Below are experts of layer 4 (counted from 0) of a mixture-of-experts language model. Rows are named router (the router's row for the expert), gate (a neuron's input weights, with its number), up (a neuron's input weights, with its number) and show model dimensions 0-191. Each number is 50 + 10 x the weight over its row's rms, rounded and kept within 0 to 99.
After each expert's rows: "mostly gets" lists some tokens that are sent to it at least half of the time; "gets" lists some tokens that make up at least twice as much of what it gets as of all text. This comes from a sample of Wikipedia text that the model never trained on. Tokens count by the router's weight.

# expert 43
router:49 45 54 65 55 40 69 43 52 58 55 43 35 55 43 67 42 51 57 57 61 52 49 65 49 55 64 55 54 52 56 54 44 48 58 48 58 34 61 53 32 51 39 30 58 46 37 69 51 59 44 63 60 56 42 61 62 39 47 48 54 46 56 58 37 41 47 49 36 54 61 43 50 61 36 59 36 39 45 49 37 31 51 51 53 57 55 62 32 43 53 70 35 49 44 70 57 61 38 35 39 52 46 68 47 48 56 61 41 38 64 65 38 51 46 51 65 50 46 39 67 28 49 45 59 51 49 46 71 56 73 60 55 56 54 33 48 60 43 38 68 41 52 47 38 63 31 44 50 42 53 53 34 60 45 40 65 58 50 63 56 22 49 41 46 56 49 37 57 53 58 54 47 64 47 58 41 57 59 55 52 44 44 55 39 58 48 55 40 43 64 25
gate1:41 59 44 62 44 49 48 57 51 69 30 61 57 49 53 42 56 47 41 48 57 62 62 51 43 73 45 50 71 64 43 47 53 63 41 38 37 53 46 50 49 69 45 58 64 40 46 47 45 54 40 41 48 37 54 42 56 40 53 63 46 53 54 43 65 42 46 44 50 57 34 44 49 38 49 58 47 40 59 54 54 52 38 62 48 44 54 37 44 45 54 40 73 15 67 31 62 59 39 44 49 62 55 49 52 39 58 53 50 36 54 52 37 73 46 56 33 41 35 53 54 46 53 60 48 39 47 65 64 42 43 45 49 49 54 66 56 47 58 53 49 39 49 56 62 54 59 61 35 50 55 38 53 46 42 65 40 73 67 39 40 44 62 66 44 59 53 52 53 41 30 44 50 31 36 53 25 49 50 39 42 53 42 49 51 60 47 48 76 58 47 32
up1:43 58 41 49 55 41 52 48 55 47 54 50 47 41 50 46 37 38 59 62 49 54 43 35 40 51 36 49 43 51 39 42 44 39 41 40 56 44 51 21 36 32 50 49 48 61 61 48 74 54 51 48 49 45 58 41 34 53 37 38 44 76 47 60 36 54 61 50 47 28 59 61 38 50 28 49 39 50 54 69 53 47 69 49 43 48 50 50 49 47 52 46 81 51 61 45 54 50 57 36 50 60 50 45 32 53 35 23 46 59 54 47 52 36 49 62 62 41 73 59 51 47 29 65 34 31 48 50 39 47 39 56 48 53 49 59 52 45 41 60 49 68 49 55 36 54 44 41 48 68 52 43 38 57 57 41 43 36 42 55 44 55 52 71 46 51 51 42 50 51 57 60 49 47 42 56 53 41 25 36 53 38 26 57 48 54 42 43 60 60 44 48
mostly gets: " 2021,", " 2025,", " 2023,", " 2020,", " 2022,", " 2018,"
gets: ",", " 2021,", " 2020,", " 2018,", "),", " 2022,"

# expert 90
router:67 46 49 48 40 41 41 61 71 57 41 52 38 48 57 51 64 42 40 32 41 66 44 47 49 65 52 66 54 43 34 47 42 59 52 38 48 51 47 52 51 47 40 56 63 41 43 80 71 48 38 50 45 41 61 45 64 37 42 38 44 65 46 53 58 47 55 43 53 35 43 45 43 64 44 53 42 56 48 48 45 48 39 53 55 55 65 64 60 64 53 43 54 54 48 44 56 67 50 73 37 53 50 53 62 47 49 44 50 51 61 38 52 48 68 46 26 45 61 59 51 70 68 55 44 36 42 54 43 46 54 44 54 67 60 47 63 49 41 78 50 52 52 38 54 73 53 33 46 32 62 54 55 44 32 50 65 36 53 34 53 37 54 62 44 58 45 46 63 49 46 49 68 47 59 39 42 51 33 42 53 54 41 56 61 48 48 48 42 45 24 62
gate0:46 48 47 45 56 52 43 40 42 43 61 49 43 32 47 47 29 49 44 47 40 28 54 60 58 35 29 41 46 62 52 36 35 70 42 47 66 53 48 48 56 39 47 35 36 34 61 46 46 53 56 53 43 47 54 49 50 41 50 46 61 74 49 68 29 49 44 48 34 45 51 33 62 67 48 42 56 24 57 47 55 49 35 62 64 46 46 53 52 68 49 46 46 38 28 50 63 48 60 45 61 57 57 53 52 42 48 53 59 42 48 53 60 37 54 52 50 52 33 71 52 50 34 57 35 37 46 78 49 38 63 46 48 65 49 68 38 44 58 59 46 60 57 49 51 45 40 40 42 49 67 51 61 41 54 53 53 56 23 42 47 50 58 45 43 53 55 66 55 63 42 47 52 69 44 34 48 45 48 30 57 55 50 51 51 43 43 54 51 39 43 32
up0:46 46 68 48 36 62 57 52 43 49 65 53 51 33 45 44 44 34 42 40 50 43 61 53 39 53 67 64 50 42 69 47 58 52 31 33 51 49 52 39 52 39 67 42 33 64 52 52 61 62 32 86 32 55 62 48 50 70 49 28 50 36 42 35 58 48 34 40 54 63 46 48 34 50 43 41 43 47 52 53 36 43 63 54 63 54 52 35 46 48 60 50 55 63 60 42 36 52 34 48 49 40 54 46 48 66 44 58 72 48 39 54 62 49 35 35 46 58 55 56 45 51 57 61 65 48 53 36 57 55 54 34 64 60 52 56 30 42 63 59 52 50 45 51 60 39 48 55 58 45 52 57 68 37 50 62 41 42 48 61 48 63 38 57 47 57 55 47 46 42 51 63 45 36 45 57 44 66 52 48 39 53 37 46 42 53 41 44 52 73 44 41
mostly gets: " him", " them", " men", " others", " himself", " you"
gets: "s", " him", " them", "es", " people", " it"

# expert 95
router:44 36 38 56 41 53 57 50 46 54 50 59 50 53 63 65 44 48 44 53 53 41 32 50 59 30 58 47 48 43 43 64 60 57 51 40 52 57 11 53 46 42 57 49 34 52 54 61 39 49 56 56 61 52 41 59 56 39 50 56 62 56 40 48 62 55 49 25 42 52 43 68 42 53 52 61 39 48 62 53 40 45 51 47 60 63 56 40 45 53 65 53 51 61 52 65 39 41 47 65 51 55 37 56 49 37 57 33 35 63 54 52 62 42 36 50 52 45 57 51 53 36 62 55 31 51 36 55 39 57 78 59 41 53 57 48 34 55 58 47 57 59 43 39 48 56 58 52 68 58 70 54 62 53 44 40 59 46 41 43 53 83 33 54 39 45 50 49 68 48 60 36 65 57 50 35 65 44 41 55 64 53 68 54 64 51 42 48 34 55 42 66
gate0:49 36 50 66 62 44 56 43 32 61 26 55 38 46 55 40 41 35 67 49 36 77 60 43 45 53 52 59 30 60 45 46 41 47 43 43 53 43 50 56 69 50 42 65 44 33 59 45 36 71 51 47 49 53 43 57 43 46 58 50 44 50 55 44 51 49 45 50 41 38 57 66 53 43 38 42 47 57 38 43 34 50 40 57 37 59 57 50 63 48 50 54 43 42 39 47 48 41 65 37 24 37 50 50 53 62 41 49 68 30 46 65 51 52 64 51 41 52 51 56 52 43 44 42 48 62 52 41 73 35 54 63 51 36 30 45 47 33 46 43 51 41 51 41 54 40 52 56 37 72 59 47 59 67 52 51 50 57 47 28 45 48 52 37 61 51 55 38 45 45 34 64 47 56 42 58 54 71 57 26 62 44 50 56 46 50 44 58 54 35 56 33
up0:55 52 41 49 55 45 41 65 27 48 55 39 61 53 54 46 48 37 66 48 41 46 51 54 58 53 36 61 36 42 31 55 51 39 40 69 66 42 46 54 39 58 58 42 40 51 40 73 41 60 44 54 28 34 56 47 44 61 56 47 43 37 28 70 40 49 38 46 46 51 48 56 63 54 53 53 44 46 51 27 49 58 57 61 46 49 47 59 38 37 52 61 47 51 69 48 70 46 50 38 46 56 46 58 67 49 63 42 42 49 51 32 40 60 56 54 55 58 54 63 54 47 37 71 62 41 54 65 52 53 58 52 37 67 44 63 60 43 54 57 59 41 47 44 53 62 62 58 47 46 52 35 44 48 62 47 55 45 50 53 46 49 39 48 46 58 73 70 28 53 49 53 39 34 50 38 69 36 62 52 52 81 57 66 54 55 55 49 58 62 52 44
mostly gets: " August", " March", " November", " September", " April", " January"
gets: " September", " May", " August", " March", " April", " January"

# expert 29
router:50 30 59 35 38 32 46 44 52 33 52 41 47 62 46 30 54 44 52 43 54 37 47 56 32 43 46 34 47 60 48 64 55 51 58 49 31 53 43 58 62 65 35 58 74 46 55 45 40 40 57 50 41 71 39 35 51 59 60 36 60 41 41 51 58 64 53 50 42 41 53 52 48 59 58 50 65 58 39 63 50 48 35 45 61 43 63 27 46 55 56 47 49 56 46 33 55 57 35 49 33 49 42 62 36 68 49 66 46 42 31 57 60 64 51 47 46 59 52 37 55 44 33 44 44 42 60 70 33 45 52 66 46 26 46 50 54 49 57 33 55 44 46 62 43 44 50 51 44 56 26 44 51 62 25 56 55 44 50 49 54 47 43 48 48 77 43 54 37 47 44 60 57 53 55 44 43 51 53 47 51 44 33 52 42 48 39 56 32 60 51 55
gate1:59 53 60 56 44 69 46 39 46 54 37 69 60 53 60 66 60 37 40 61 45 34 46 39 64 52 48 56 68 46 61 36 49 57 67 51 52 57 48 43 48 57 68 52 45 67 48 35 42 45 39 50 52 37 40 59 40 55 47 55 31 76 57 66 52 62 50 47 46 34 46 43 69 54 46 42 60 65 59 44 42 58 56 43 46 49 52 50 52 45 36 38 55 50 61 58 69 61 42 66 53 61 58 61 46 47 43 47 33 38 52 46 43 58 58 56 45 43 63 38 56 71 47 61 38 57 69 37 65 35 53 36 48 63 42 48 58 58 56 68 37 66 61 37 56 58 51 50 63 46 44 48 46 47 59 33 34 67 49 65 27 53 58 44 43 50 53 68 73 38 63 55 47 55 59 43 59 54 49 40 57 37 44 52 49 45 52 55 62 50 43 48
up1:36 47 56 44 37 40 41 44 55 42 61 39 42 50 62 64 52 44 50 57 64 49 60 40 45 47 30 47 54 38 46 58 40 43 56 26 40 48 45 62 46 28 60 40 51 35 45 43 44 46 34 54 49 39 47 62 44 45 47 55 34 48 44 53 49 29 53 31 49 33 41 48 39 42 49 62 54 52 72 43 56 55 29 61 71 43 49 54 48 34 59 44 59 33 53 67 55 55 44 61 48 50 51 58 49 53 47 70 29 44 48 66 45 61 18 57 49 37 67 31 44 64 53 56 49 32 34 54 56 43 57 32 44 51 45 51 59 47 46 56 45 37 48 55 39 46 47 49 30 61 57 54 56 43 65 53 39 45 53 66 56 62 42 60 51 47 48 36 47 49 58 60 46 59 48 34 46 59 52 50 57 68 37 58 60 40 71 58 53 51 58 54
mostly gets: "RS", "EC", "BC", "AC", "STAR", "&"
gets: "S", "A", "N", "E", "D", "B"

# expert 61
router:50 62 39 41 31 47 44 73 39 54 56 46 38 64 41 51 51 60 57 41 68 46 53 53 44 48 42 56 27 53 55 51 61 41 31 72 48 37 26 61 66 45 56 61 55 52 45 63 46 43 45 49 55 54 54 45 48 53 63 51 42 47 37 53 55 58 54 47 45 49 40 37 41 53 55 46 48 37 45 61 52 44 56 52 49 58 39 40 40 56 55 57 55 72 62 58 38 59 41 46 50 51 51 58 40 68 47 56 62 70 33 45 59 48 59 41 44 32 62 60 56 46 54 51 34 47 51 49 44 51 52 61 51 23 50 54 48 46 58 26 61 39 53 59 58 34 64 53 64 57 68 45 53 44 39 54 49 42 63 34 49 08 46 41 47 63 50 50 60 48 42 51 47 53 31 47 33 42 52 57 55 36 48 52 62 52 30 52 59 53 41 60
gate1:66 50 65 47 64 37 50 50 49 60 56 32 59 40 52 53 59 69 53 46 55 61 40 42 42 48 64 50 66 26 45 45 45 38 33 68 34 36 46 32 49 54 51 49 45 46 61 29 75 65 50 77 48 49 50 65 29 55 50 40 35 45 47 50 40 38 45 57 55 34 45 48 62 49 50 45 37 51 68 48 45 37 23 67 60 38 54 49 38 59 40 37 38 67 54 55 50 39 48 42 57 60 52 27 22 52 51 37 43 54 53 41 41 67 40 59 41 52 63 56 50 42 40 60 48 54 50 51 58 45 27 36 53 56 52 57 48 56 58 55 47 51 65 53 39 47 55 62 47 52 59 49 40 49 40 31 45 46 47 59 58 52 54 52 58 49 45 55 43 41 53 50 51 39 66 46 58 54 56 49 40 59 58 62 41 53 53 47 36 37 45 49
up1:46 23 54 46 43 36 57 60 36 36 50 42 47 53 30 38 33 44 69 52 51 57 67 53 51 48 54 37 50 69 46 52 64 47 65 41 56 68 47 62 33 51 42 64 56 50 41 67 48 56 64 48 60 54 43 55 58 54 50 46 63 60 51 44 48 59 48 45 43 37 62 46 38 45 58 41 59 64 44 60 59 49 37 48 32 40 48 66 57 61 48 53 45 47 45 76 46 47 53 65 57 42 54 48 39 56 71 60 39 63 39 53 57 19 62 50 45 46 39 40 63 52 35 34 59 61 62 48 43 55 58 42 38 53 60 32 39 57 43 46 42 39 53 59 51 45 38 57 49 50 50 54 46 57 78 56 56 50 32 53 51 59 64 44 45 38 66 52 40 63 55 39 55 64 42 63 42 59 53 38 58 33 53 43 54 59 64 52 64 46 44 56
mostly gets: " MF", " DF", "′", " FW", " Jr", " ESPN"
gets: "N", "S", "′", " MF", " DF", " FW"